config.yaml
n_experts: 64
router_score: "softmax"
init_std_router: 0.0364
norm_eps: 1e-05
rope_theta: 10000.0
qk_norm: false
tie_word_embeddings: false
init_std_up: 0.0248
init_mimetic: 0.7
beta1: 0.9
doc_mask: false
train_tokens: 502900000
Below are experts of layer 3 (counted from 0) of a mixture-of-experts language model. Rows are named router (the router's row for the expert), down (a neuron's output weights, with its number) and show model dimensions 192-223. Each number is 128 + 32 x the weight over its row's rms, rounded and kept within 0 to 255. Numbers have three digits each.
After each expert's rows: "raises" lists some tokens whose logits its average output raises strongly, later layers aside. This comes from a sample of Wikipedia text that the model never trained on.

# expert 48
router:074129133071126129098129089102138129129099111130075122172148107128156132126130111108147094175149
down0:067172096116099135062133119150092115185168203154084107127158142149169162144091118048112166103127
down1:120116122113125182131123122143147162081092149091171132152078101083088204128136140101092119147171
down2:128118088108118157126073093119151060146167090158123145142125111135139064129110190058134090184115
down3:090115126068182146107174142133080101176127145139084078157115149125168117104153132157123093082077
down4:121088125125133103119111144140215157153130055217104139109115116132131099113115100122139142117177
down5:136147166128121149093165087131143157141191148117107111124138124128116130121065117129189155056056
down6:175136140125120074143190085120062148095093116120111123124116124166124129159122097117134099190115
down7:142205129143120134152127108128129191167157160139151129176029125119119158103137117168126142132154
down8:114112099088117171184158142095170133115158145131174150122084083133147135118131166131128123182106
down9:162125106104159149106107086122141184168147156166149145172132159120085126071128101117163081129149
down10:088152113111120123064076133117154091128099096140123165103148109127089239127086073166081100184118
down11:110112195176146111163152083174163124115090120108129112104132082162099080117152130095089110146136
down12:139094139148057057116126157177141127126154178069120163128123106093149185159064145130122112158094
down13:119112152154048126092136155175123103078085101174181115120151163153100146086090089133106081155104
down14:146140092116098072084153160084147125127160178150137130106198171160071096080104145128163111122054
down15:178152119148072160150202152224185163121141149157098147064116179143098141162142168126133105117064
down16:136098121126151166193157146134095100110144147203063093133156170123128091150113138148139184140158
down17:121141086089125084135110138159157134113066086098128132106140151173134136147118124119156168121143
down18:126139127075090166125148163114123114136125112119074146104171171096100099117118129158139116166138
down19:147154136130113073115122085084096088140109193171099096053137118114167091192129096123130116091103
down20:117132178134090143107174197117147147123125153120113082105136131171130125067130060150085063136125
down21:108086170087151126112142191094128130172100147110159166137151166118106121123058110128157117117167
down22:139064143155119161083158110118152114119090151156130155115119135146145157144024137075145057158177
down23:143117081099100178127181153114098117087120107125120157151123165138141118146090138115150118125101
down24:048194130118072185161129099143149143170106082119097112062125143156167158106166128116169155065118
down25:204087111139121111144174058149112081105135158108076076133088103128063100114175156126174130097054
down26:117121152133121122156137130180114147161062134152150132115085108146098127098131171099171129035094
down27:162088157165183146124106136133123145119175155129097084113144180082063099132132184116152136139100
down28:158189127091131133112195129169114118122022156129154090136090159119105078106136142138147168140093
down29:127068085152108110136127090191152184115135104116161134134105135139068098167135148162113189118157
down30:108137105108133166143086144162103134082137145117074116137148093120219111133127050153151124088166
down31:142116186097145157144157056120116067127146085141125136132198139182098170114155150144094072113127
down32:131147141150090083116175166088078111159129063140141145104099113080130129129179142115076144159119
down33:149063101132096152145131149127129138129115108080125127110098088128097110129099112095169171160138
down34:139155138052134161074098127152136166161139179108152152122062204078102128148125142158163089121105
down35:102186099042128162109175119100109090178132154104117053190158136080146073110130142209119112184124
down36:190210059163148062116130127098151147095116114092111128110156160139125131110138114170117200133083
down37:133120130142167144117087137160169066035120101120174095173185121135134140066095127119152110106114
down38:157149100171081141170163148162116117148189143165178083114138147177158135127207158156005116102163
down39:092035086105122087102101144136096068086080085111141109090172126153088182090093101127146071136151
down40:123106102176115172159097118101135080103133154144144083101127156130161132129106132129127103102036
down41:119090123178084109171096086137136173092103098123117137090098100116165162186097101120134148127202
down42:097096158112126126123148158134118170119126103093092072093179075125127129088166148130175200125106
down43:152148145126150146099140099142131121151068126116109138141130126163134117102126130150181132143125
down44:118081157132133112113151094139163111182095127176091161119159152199063180131136144031126103098125
down45:052086184164124124150124109125131113129105066156136135118093127157092114092145173119109146101143
down46:079061177085129148136170112119083127152154125108109230118101116148144176144079125133175133179120
down47:161146098124171113129128101143136169162163118117057095145160197160131123088126127127113096152126
down48:159164169095077164134164153076103084109135202082091115121133170204151153063069135146173129138113
down49:130117146148074107123136089140097142104147132114159135163168149109135173089120172140133098040147
down50:073172133089091139119137124117132096103125121143130175103122128140121135138145151132151115115121
down51:133216100188184172069108193129084174138209106209170097140090184129124124150146127155138186111126
down52:082113120124135118088166158154237143128121124154148101138138120148126120168136129142149139071114
down53:183087065149052109044137146159089147107118148112063188173074139163132137098116144098116129131135
down54:129100125141038122065198183177150114130133086120121151116095176112071121067151137127114147150141
down55:163133122153117135072131120106055112113141157142148130152098071138125098073169134129136058134114
down56:106118099126148105160119166151119078122117150146121150157062110093174165080115178149134065119118
down57:087127139061080084169107156195151091074111156137139119151158142086086108133089105100135116161122
down58:136089135129211114119160098143107048138085148157082143075127122089138178134075127142101114096142
raises: "ass", "at", "am"

# expert 20
router:120095116103100106120131095143126137150143164173115203146055151100147120165146145086160127197106
down0:156146135129166140154071044087110189171153181162181097135086078172116096167161139120108107084144
down1:148122145039110148108128087129124173149134121118106110109145067078086112125132151131118156083110
down2:173130138125077163114127073147137103076091129124149097139148128176079214111117111107138117148101
down3:127177164131161120098098141162119140085098128122078147195125095127103115112122100127092089144139
down4:118059155148180136111157132183163119136143195128123210104110168116120124086089122100131178131175
down5:147082146075174194083175040182133198159107081100062148145081096171108088091120175131122131115145
down6:139123083137105133100113056093130089156156160158119175122103115080146144105059090097153151071094
down7:148114104099125147153134185123096096169101093187171115115205126197089131124074174106189138115228
down8:158090135157111160092180141132123114147185129088142069123067183145138111160096155095159130113144
down9:145152122097095092112113087142134172099109091097146111108169184146092142169146131076162086184084
down10:121113151106105121097120144115094180147107093072083159152116236114100129119114141135165105152171
down11:060101130158154159102146000121131027062069081160189123091066095172128135171140127134129136195152
down12:146096125126114159093139057134155145109113156177132148147153134109195111138138114103119123127185
down13:115126146108125130136165110139146106103119134062133143125177142135091141069131142097102079087136
down14:102161131077131147147115101157138086117138145107137089135152115091147090147086107147163088162101
down15:078087156070137150141097160116144192159155129146129111153189115113081125135169047152102158130103
down16:199137093133097128107136000158123178129078093150125113108108085051134090164151175152171165116095
down17:133024194086098155134171143117075097100096089134171154121127142159130127191144060085149125106213
down18:109122150120114131143091116114115157158175128098101115157084105171133123173131122058125142097116
down19:192115181152137124102140042127106120147169151116152130169088095078142142170138139199125117176182
down20:106114152103155084100055104115103112137134133084071115172137149143080104140117103123181135127122
down21:096073135035135057081170076157140093089136167119128064151177097119142109127127142142109059143094
down22:070189163087180114119059121099138101010159109186107093107193107155102098127203090160101117130059
down23:215162122136155058141132100150112142080143101128081117124144114119137168136188180144100100138148
down24:154109079164157107132236106064159100081093139140122115138155158107111152136154096135102164132157
down25:080137134176160125108138159138134146149125125148140132141096121095107107173153135155097165109093
down26:102106103115144101118208099067186121096133141194122161117098163172092128184151132112146131155140
down27:152094134150117152154180178097134126145108100161156111116142179155150177107230168128121154111116
down28:139140126099139136113172151120151127148118147081105166155133148128142129163106138132000093106121
down29:116126142086055184107112119145146093180074120050177126146160118118146121127126121148156159146128
down30:148129118130099134135134114158145124184123142135163145043151155101154119145085118128134130106159
down31:090068163104119114134096152113112121113144138138134115149132108070115136124087106134116102103145
down32:121195080191170117112138122142156110110189189127137133084105024156133156105138137104126149144072
down33:129096100103116082142135157150117099078163112164133113164097186128140034073091141200113129144129
down34:100106115109117115127096174139118113137122153082130164111102165178159113118087121112093101057102
down35:146089069138075197174117116125188143198072089098102104129088087147145150141185103057076208131133
down36:124160153092089164109134115132106123159147186091104079118118127082085049065111106120115115137174
down37:081103115118122155141109186158152062144146129094100056110118096191107117087104112178099145121148
down38:106138135124147212101177145105087106089165155155145138118124192104193067146110089169232124144129
down39:159113106159132099161151169164097121185079155160154148081130106123155128108109181132155189132149
down40:087124149075100065118096099159119184102205152089078101129144029133159128178169111126128201100108
down41:084166099170097135136083177101116109100142152105100093104165086065151110051117155149119152123115
down42:091127134072120118143103157114196174094107093145080129124144192200140128133195074145099187123117
down43:167110120094166107099125092113090140126165110117119084189212142128138138114139104168180098195166
down44:106149139170115110122146090153063167132189127116124133072179062166145147166142168131130170090136
down45:110158120114152143128181116153131085140146078121130166165124117124163137076094148113163200132124
down46:139088109127131173118129092126130124208111130089118087186125086099180168095125156138097086133135
down47:067126177111117097170088138097112139149109091153148089135118104104082146145113159096093084157241
down48:091118154170062124170154079155116132107167086197064109195121150050170120170169077145159139137138
down49:137120130104112193114130078180135081168129127140144192142145165136171088081104090150115132114122
down50:096075113110068099180135102161105159117191104126095122181148122133172155100119111166163156134128
down51:129141174179153124172171181144176110152104117048118171077146131255120116079095147124126116128131
down52:136180170140139119146135188130105112153100119085167137109109075141168152194108128156116096133111
down53:072134187118121120164081099143141146163121144156147154193152122057102151146110120100166148086178
down54:114158168116195138095162150109165132111169118147132215134116149130094108134084127113117125185067
down55:137135109123156140143132143136127168175069116166121142165083107155176123172102120084165146142140
down56:142116130129092092121122185155078099107105085128202158140141169161127127177063146105105165198150
down57:125143138097083133159165105144072102161177128159085160118183145134117116124145122102123110036170
down58:149136144169133158118099124106128141131135128111078163080097122131101095176143149162196170138131
raises: " In", " The", " For", " After", " On", " This"

# expert 58
router:098121108162100118041138090124089128111161127138101154108123095065163166118086075086143130130097
down0:163090111159144156080162102139138134145091237084124085130144163179114117133092125173146195103085
down1:140130104161136129125146194145108094114127167108106091140073152148141104174131147135122093182143
down2:127150061161106141094125207068145118141142081103129153129104199127127141071084178159126116109092
down3:096108069163144113116106142164115198081087135123119097146144129115087110189103140137103148113111
down4:071154150120158099175145114117109125118182097121104103132130129200095116129125166125136121130115
down5:149141136142089171099127144094178121179192144123032146123100147140139126099092163153143125200128
down6:095116150176194121134116130155206156103079152136163154182130124124109131163128119131098104157147
down7:113144128155131108109091139141170143129136189105124127159113166170129153106103174062126127158104
down8:135137137156143112180081051150214136122087112062126176111129143143153152178176156023114164126088
down9:167173155166079140152131150131083158142064180137104140155158101101133120220122148128109161131129
down10:139132137091120166082154106106082163156166127146053111127121139147098077119173109093151071131139
down11:134118181113105178128076129135137114087115083085127113109132127107194181124120126108176192086131
down12:137087098067130189144160091134096166141123127153099116123034150114114149126115163115172177107152
down13:136163182167127143176185060096156139148176092250155064112078155076146160142137142109165122086139
down14:159172160114147161149086117139102082107080147090128092133071094137161122132132126089115081126116
down15:111102159133080170186128149118073142069133139201105127108101172139145155167109131140198088109196
down16:126142144177092092121137097166057125129085082144064111140104115154114124095159149096097114109115
down17:109153127060127150120135047124134124117155124149135128129091144225147097102111161063082085139153
down18:095110136134144147074182000056162130142131094166168123132117098144103153144167116106138163112083
down19:132111155136177116069185137142187108136130067065135171110084101108029141104212087160071111145127
down20:111119180119120172115123129198146103167181115184092153137190149165117090124137146093124087108142
down21:167109125155148137155164076155121139103096107156165141136135100085076158172142089061108137131099
down22:137160120184141116113156055120131131110109121175114092112180111126109131066098118103195177158187
down23:096104097148134089070090167139088123174156177097090119126121112117139154217106137137157108130099
down24:174074115109094161141161150107108142155098091129075074215095127081197137076129160072102104134177
down25:150099127126060167125090205160142121149116060154132137076095173065116143127092129148178145116124
down26:107164149123092107125109117136196085036118105167134174106089146140136118151078122132158155092118
down27:072089133100107133180130175157152151136198115125179088134162157108249183124121171147117143165177
down28:152147119101139149150149150162118132114128096100152154156118134113152203201090177130144190166176
down29:143125115152095214130134090089142087156157126122140135189121122107134140099103064113115120146138
down30:123132117129087093112131116154080082128125167125182163120156147129189169144104147163133109124117
down31:121124096116134127122156117103107166141070164172092187172128200090129087085142104184140145153099
down32:140100178148137177113165112146177001131087122159083057061169140178064105119140129086103074097142
down33:210138184140179081093158205173099140161147103199146112082064138133122113175065175130150193144132
down34:096159093167150127115113121154109088147098150080140147102122106085117138163145102144104090135160
down35:123113154140070154108092108120123202151044142154149174143090178180221111180097134108131113105176
down36:093145163103094080110104011162096102120060122060158125142172077107090142175139117127118112132115
down37:181100101091104162141096115104173118152102090133142065134128183106179142106067147095186106124169
down38:114122082125139137132202138094144158108150068141169088070143088054048119092098228121119116112135
down39:114105114102166103099138132111112166136081136162183144124142109104112116125094160126152161112117
down40:130094122134125153124160128158076107106128168100134156113203159100116137137106134176122123111170
down41:102107113094154085117141165147170143131130139161158155152143133125174123151056124154137061130156
down42:135124087117131133121129120129136143108072133121105127148106094162053177083110092086109137156127
down43:169146118127126110143144081130142114125140122090116197142105087075135145173085112089128143201086
down44:109132152115132129155157115170120158115193141131111083158144171069082121149100028137131080128138
down45:112154130180016115154062135084130165135139091126143166135155171115139143125091130162153156162112
down46:128105119140207147171169114115151121127176154147107120145100083133140135103147137129134100119065
down47:110144155146116083126127134088070165149075126156132083078083087135118106161189167036106127100168
down48:134161133056205164027103104098124152099129132166092126167107123162084142137104121105155099120117
down49:160133099158174089113105129151120167104136166143187121143161101110138203070190161154150100161144
down50:141110137135084136119047225118125132106119178125129087154156136120127131092076161138124143109100
down51:170106128132137151160107164152111080154177145110061099116113141127130182121140154175112093154188
down52:059132076112119086107125162058160094081152108143114166106143118086105118091134138121128091134061
down53:071148158167105183142116138121103132146203151171131108184115087112088125097153098124135186101073
down54:107152141088106113202123145142152137131164110097136147140147160255191110068147133126073164081117
down55:098142125162082153161148153095117113154131118151098180173125150120147120111073100116129118104106
down56:099134109088114106127107030147128155090095147119097084137126058123114089125147116075088157128177
down57:091114128134066167156094135122097159095153146108138099187053162143104150133159070147109154116156
down58:169178124099116144184099095077147089089096110107141132137132077108180146145122092082108138156076
raises: "ized", "oo", "ization"

# expert 18
router:129139116078093062104135100128100138111117193139143192162083121143138148151103107074122093134124
down0:110086158129152141115141120137170115121089135164078168151093098143080136111170105132099137146148
down1:130155158151106176099166176130113056146066123131164154149096186145107120144096120145142112119078
down2:059140195132157170124145167095140115145113147121167150112107116129145156162109090166143133105131
down3:151137156151118134156158255150128158105158094146119028118134135104151150107129111082137123104071
down4:108170141070076172130130255095117158167173153142114135102186176085053159128164166129140111092143
down5:096082079077100096192084078147138111153140154139129136145143075082169125135149153195115130126060
down6:030081149129165044076163073125119142069195127116131102130172090080149080128113102149101141090087
down7:085084112123119124146107200166198134210163095164122150102115198134163107133107131102193167134122
down8:121180098143160113081114150126119125087197105172213127094127106170208133090137094126131113103141
down9:120141103126087125174090138084147097141108139131167108113142170193134078141137151168172064141121
down10:166109114109199139079144183142178176085101131146178116062097076098170123098173097172136110135203
down11:120139074148128108138148009107125114124107096144128128096161082104157137065131152149108128111090
down12:159107113114105146170108081139174163170117137108093122169149184101128082095118217120152114109087
down13:090116098168173125119129148116081103134098130164151173111049094165171134108143085103147150157112
down14:108111135084089142147181143133128175142172115122105172155146131127116156052076166132139184136128
down15:169128142145111189139101111189124135131174126086084087117078092137214163103130160108120153159136
down16:135134145129120114157131183120113120094135103128062080145023091199101111175132140213073128127059
down17:123142171152120187109181142149200108115120186098144127176046196147122144072110078101134139172184
down18:152118135102114166142149089102121111127138134097101116184170109120146131097105103092133117055170
down19:093163101135158118119100145164086153159128093173117141155158078093174142098157091123163093117137
down20:077137119151158171116136118097146154139141179140091114153119166105135113094158126138087165112111
down21:147095103182162134143138100123145126083147130205152107134162143106128117152110148091161088132105
down22:143102124145122170130074110116132184112107126142145111128165163138166103158123149131101114121108
down23:117112093085170147145144160171150108207135190048099184133109160150152107105092156122164197144171
down24:114103171122120129137120224089147153106171104071124150137120153104159148126133111148140141164147
down25:093129107116095133119145071093157102151139157121105113159141196115135075089124081151112093102174
down26:135079099071162106113174005100118100157134085087125141150147088145048137079123097105169132115100
down27:135107152124119131076095185128119107115148181176065176111095185138112149086142119088126164107110
down28:144124120087148119137160142133172112154130147150127169147114150093155076079089121095193113074138
down29:110145086130110175154106102119102118117134110111115150049149178099117177122134126052138170140097
down30:155161145128129082123106125124118141197114153179117108073115105092169140141107102109103131102121
down31:136138142182087140118137140089143137121094105108171089137140098139183099154145097150105063140086
down32:180117109166145117098123129140075176160090179093163134131129171167166184109149176101140111141150
down33:151155077107131139126125190157135138123097121145157200126090203110198165136156109127131140109130
down34:081126107140171133148112156105141116168156119149092119131072061139164152172094102175079142098074
down35:166119102132130133128107152112128071091130169067139145157106127149115085099107136143135122170142
down36:150125043137134131151119150109154097129148157225151112131119176142146138126057120116154100100080
down37:106103092174111164099152035106142143140121061165117108159125157155103112124104120115165145170101
down38:138171176133068075120102111155152134181086140115157124120075139101098155098150090115156147125131
down39:068157120040137099125062057162192130123121106170128083175130124109117143169124154136171141077133
down40:156160136166117142103150101158134159106115135142131094100100079096089088146167100162111093145161
down41:135119090145120169164120041127136108107083170138045103159129180111104111145106169127098130113127
down42:128138137141117132136067043160127124197141138078095133176126123129112067135106192103101118125086
down43:170108172115134129140144147147130110116133136124139132134171215190166093109128146123105188132178
down44:141160129097151020088136094118152100109112114129118090145108046129139181162131157126071131142129
down45:164140105135139142155164156110125138115096121136086124162124236164166106174131094166143153137120
down46:161138119093128195115194088176127129069140129166101098173128062109160147177099049168109154132094
down47:105094061090137190129138128168184139166113095122150146203197153180133145120131153140095156144141
down48:070123149137043129140137142106136085115154124158113175160158177124101105132134134148134023158081
down49:083136138102120086137161183131064158082075151210052165171095183046086128151095131099071135123111
down50:162121173110146141113161193128189134099114088098104170125191140148096125151141103147128133144124
down51:143110086117142095151201154198168181136141118122062171182126193100044072043152183118120086181112
down52:087125202126153076170180196135099160053106129150120107068056187078112096153106137142104088102162
down53:186111173098147154177080090136101091137141103112162201139141128102085135124088116102123175142176
down54:071154109153093167150196138118071183150155129120128115073123198100103164106098177108145148160113
down55:149093142156132117127176106160177103126090137119155115141123111198110146152090121148132102111118
down56:169098135110070105088162124154124143096138124141173112125158135152104100108179110156149085206182
down57:094140115078126151087121094159098134088137107084151155100135037086104142162140128092153148057150
down58:143118174119111090128101211077108107137088110070169136167185155149161124142083154096154083168128
raises: " in", " and", " as", " with", " on", " alongside"

# expert 22
router:109102103121139106041119117109109138123157122167179161143123102109162160152094119077152096108113
down0:127094106081043163208115151112117101131108110152196131077132112165177142118128133165131134114093
down1:174067146098084135169092113116177160152148097143108078076119185107116095132156128140102069185143
down2:177088104136138123144166073135187132151183151163101147123143073116118163098146144089120084137117
down3:155131158114089171145138109157195123109122190118111117119169119135142162115135082158117102187151
down4:231122138095133087138121139146117109133159109080150110157164144121166127083147078150067162143130
down5:108119115197129118153141117083042064113138167153101144176165143164131185098106120130129127153103
down6:154139138167172176170180123149117109145139113141078129122086161139111079154105082200096129092146
down7:112143133133168071089153123163098173095134144156146196152102179150155146085050148133166144165121
down8:087161114147140124122105142142129113112110121147156123172126144149105125072097075118095108066202
down9:122121154084098137146141117188153183092186118134096119073146146148122114174127105167166094145119
down10:085143127107113081056172076130079157142209140078177110093108089153097081110161182112128131167102
down11:122141087132063082137175193144102153123153153061128098098076168179153157148209139156125152117132
down12:077129157141109159154136103169101121141048114113138154128085108196106132154120147133141143106148
down13:150154128105060059148161147106185171141211104109199151177057173148145145155120123111152054184148
down14:135116182120138142179137128162098119094080077155111138140186133061137176148132112163099066160155
down15:162099092083118145163145097137180160152168126155106083153180062107141137163114103124163127174193
down16:071154150120117143140161142116158136117146137111174117139070178137061177120104131081160138128095
down17:178150137150081126137157149132174101140195121201153130139093135088125155089123081118107174127109
down18:101160158152152120141148165133119143139118127120120123168129167136142130102132149129178103136090
down19:161124215108150122143118194123127164160116108096124131099161125094134095095147139136070116069113
down20:140134130143068105201095171126148117117163097058113109149112153063178065118139144151119107139138
down21:137102155077136184157122168082079155119151123119200103157146118100114097090130131151106098154118
down22:185122097157078168172144144135102170119113163090091165110185160219148146159140140099138148101152
down23:110086104124142109149135148147130128102154097131181127189138073137165175101102074134104157155101
down24:110069089165138124082019096146158129077064125103078075162138104114171119163102052132103093127120
down25:188111138225142167045118161135204128152120106075072099075171137117121093168115149089089172151118
down26:123137114127120140089213120080161091147142112153119168072127140062135069131150105114159209122178
down27:144148168150149116201127118127192133103130120117145127095106145158109127109107108129160094067170
down28:096109129181087192174138116130132122196166133129074045097135221106190076151161183114118145131075
down29:165117145123085142110095141191148125117174120183183167135116165110139138147095142140150143125202
down30:140112102116070142114111154101067141175114160178173155127137119097093157144063118130116133163150
down31:191117135139111097129158098114172090116116087125144115142110104162111079140179171116108144119071
down32:130134133158133109064159147103130107130172107122126133162156112144135093164139128122150160098100
down33:139156167067179171150124059132066115152148141172178180117146140134137098098073099127117089106171
down34:106167144135098158137101119104105068137116114135128136129106127054138147148184129107134131100133
down35:110144123128079118155144159139094097157157210142116158160112163143121148129070168156122128132128
down36:107130115138104179136139153128167194150157183156110152148122152114083141144082104189157149088136
down37:113094142170160110119166113165105111167125123087169070176186140084124087089067113172098119171098
down38:119115073048109132156111139132128176144150174179153145120117164099125150137076091138124057120212
down39:131155172142120134142162175112100137136072084151106136148171089116152100134089121184114140128136
down40:115160080201089152149152129147131112128092097079102182126141094168142162130158121140100108066131
down41:128123137127181176145071161161125099127131176166148161213194154085148115111169150152138034138109
down42:144123117184115134174117175063111129155114054128153163140123134124118171111079112127143161143122
down43:151149126098110102178090148061183121125138162183089137127134139150140123178092113109205094147126
down44:128186089131136106121126072097162143147125149121170091108101073147164130193141146076098132145115
down45:083077125146147135106148104095115145092152078165136125149091084126108155113165146148110117167148
down46:140130132081159118149135109114104104169138162135149147108134140093168110168134134142103155094121
down47:191108117138095153125103155173141145128115107108153073120085161098154082141197143190149154168132
down48:144117140139157072123131141131125137177121114181111195076133166086142115129141120148109067119093
down49:116083122133102117201094130119091151162123142107178076091152097177129164153154123179073150113155
down50:134137176120114151149135124120138143136074110141148073068140129128117148050106052128091112128102
down51:151164148124134077073141089083074054097152103129040096139150087169151075173169105164100174127121
down52:091141170156129144121178197158112087113059118107092161152121164182122124121150177109131128119118
down53:136173125118092090104162155103172138131103117102166175072127124178132082134099071146101126177154
down54:105139102114166142153120089102109163099071139147124127122140127141050126174130086104142057160095
down55:083185127131081154199096153134092196149117139108112106113174108161161139138134133160132133105117
down56:128110172128087066176195109101114112185195117109207125092135170134187122120177133152105094181150
down57:113122132154113141059153127177110132108146149114156112099145145128152164141155118129126100141170
down58:122127128125074116134148127153207170145133114102113160127128153141142102176186195131123143190101
raises: "er", "ana", "a"

# expert 27
router:095093127115128095113096109064094121062149176130148189183075155133128165138109112062131103183133
down0:136140128113131169108146159086177126144113131097146080067166112122115136123128135134127146108148
down1:133167161124163136127139137129141117088129182110162130119116150086120076067119097115149055135089
down2:209145150113124171099163151150152129127036084127099092100126071115147157089158131095127145095131
down3:150176101119132092117115165138149201113137171166186073131123114189111147123145153091152105113130
down4:089110117136132064127092072204089112054167129084173147113140103087111117149076162137152125116131
down5:163150162140138145144148255080156126141107147106093215072119140197083099076111108094140099067170
down6:166177152135121146133127226092131107198131168098146093107179137178160176150163134100107161104120
down7:167124100180117094056000031114139137124108109165162088126131112121133089065123148095057100141184
down8:174107119110179054172132030095181168105076069088166153097120101199158138198182128110160151153146
down9:083094174116149148150111141127079124143123131141143058135153108087152116101150099159157113086116
down10:136085094150117128107166000127169120080141112136156104156152142148106195112133092111106117099109
down11:096182161098139197118157128138053188137094116106139239103066080093160090141103151148119086119167
down12:170081114102139146160144108145155147166092106142133182133147096178059088113115117141142146146159
down13:143131136178156111166209197058142132132136151176126066135142124106153087097179170100125067121162
down14:227104117131116031062091137152155128125126115143151105177164083147055164067101148136078167116165
down15:094132134152112132187155200122108109066136139109114106104109125057128140140172158199143171161144
down16:195150136135132080044116184163158097089098165166156125178096132089150152157074096154126195168152
down17:108150126143137195174127113126164173168105118152145170154145126076156155136114173152154030185160
down18:170130127120106153129115154148127212137151120127143088142108188092111091086202124145115129075191
down19:146124097116130077114169000034126146136140119079128143083117108131134152149134117095146111122125
down20:121126044101176165115133045156151102124139110101102200154090132124089106111074075183112137161115
down21:157157152152135121100108175108165140083169099113153119148085220191123118146150106172140168139080
down22:047136141044128161138130189151151114173125130131121138150126144155149117122109104089094177119126
down23:165161115098099148126127080111106128172123125079118119145141135096088160115140129153127072148160
down24:115104073068122116118081088124136117127095145146123161079112091103165118123192166147167129061109
down25:152110106154109134149068159173156133144083145154109096164156157096103123076165152113179154118166
down26:113167135142111117104117092115135138137107119166177073126117235131168128135145139131141106176098
down27:129109141087155146127104138165128130150112099158129150169130134127118160105102134109162086181153
down28:158104080150120084103101031101072101225088110166117138208102115157119123158115107099122160148121
down29:123081100116125088136129167139144117050105149097172175124098112078161123160086100102113123136102
down30:127080112102090133112053000090135122138087132134155127151113080077091117129158054142170169094158
down31:118082129131128116084088067169121116094090097166179181105171123169126176100178068139162091125174
down32:122118118139146086086166052099078066126135135110123157159136039104116058112096109108106023097072
down33:125115126131105136120129255178118147160072114170094027109059166135142095062095178162085106107117
down34:104118201130153133127143241171065100140178136159146136094186116195150115146138131106104098097116
down35:095174147150124141078137051141133171107114121092143130074138118095109145101166146151151076107103
down36:151106142145101176130109248131132116130111135114123146155146165170080136148107108109159109143110
down37:124114142135116144141126131184100150075164133111119200124152094129143119142150108218148081164094
down38:071135100089128114159166255118139144106116104148155156110098078180114119098090116114165162091108
down39:125139082084203172124080093168111106166116145139189173085094135117082096133127083172087120097138
down40:066110118122138184181102154067090082111104115109152163154155150171113131143136130155157122092095
down41:140111147127104124181097155137129127164178127114102201104107144249105176115151105175110063112115
down42:084091096137128158118143168152119073112199136133093147179104133145063178206153140119115150120079
down43:154094125098150160120093097167105135155122123156100153171125204110095138085136085118149115112154
down44:152126143168129147107106108150184038162104183128119097160140090115103115041055097080071158132174
down45:157130182124103154201143156191098167147096084094108092175110201033097127099114132117115160090137
down46:148144103047170196149190223141080134155128174169112030100160106103170071094120186138137150133095
down47:104160186164196107120105143097119150147154158091189126114178143185177117178128156112195112164136
down48:095147180143129066124114043063093165178127136157103086159071155131129137124098116132146168137137
down49:153105152099102074153077104098138125097104129196150150063066128096073120119178120148157106107125
down50:056157135151073079141167140138112134086128146132071071116128061117132140116117197089090123177092
down51:044082178083113134133150183136100143178151108129103094138158070087133114173083136104082205073091
down52:080128141065108208130091156168092137079104081140152119125120149072143110160133150165137135083141
down53:091091086113127175144139006149112154149112115126150173143169100141113102077091106139156117119191
down54:155103092116048155171144170136173136143125085099097174104141166169170114099134136177170116147155
down55:077140074110145083135140149138134170148143136144118105138121133132102149121096074143119199147103
down56:148086122117083140152133169145118148121114131107089066131161101090110114144153151131124121134132
down57:104180150179066191176152072132109116130171149169087151074116127084108173100125123151138083159158
down58:125078121050132147150124186125076173146162152125166184157100147094162075104087105142132086100157
raises: " the", " ", " and", " a", " as", " in"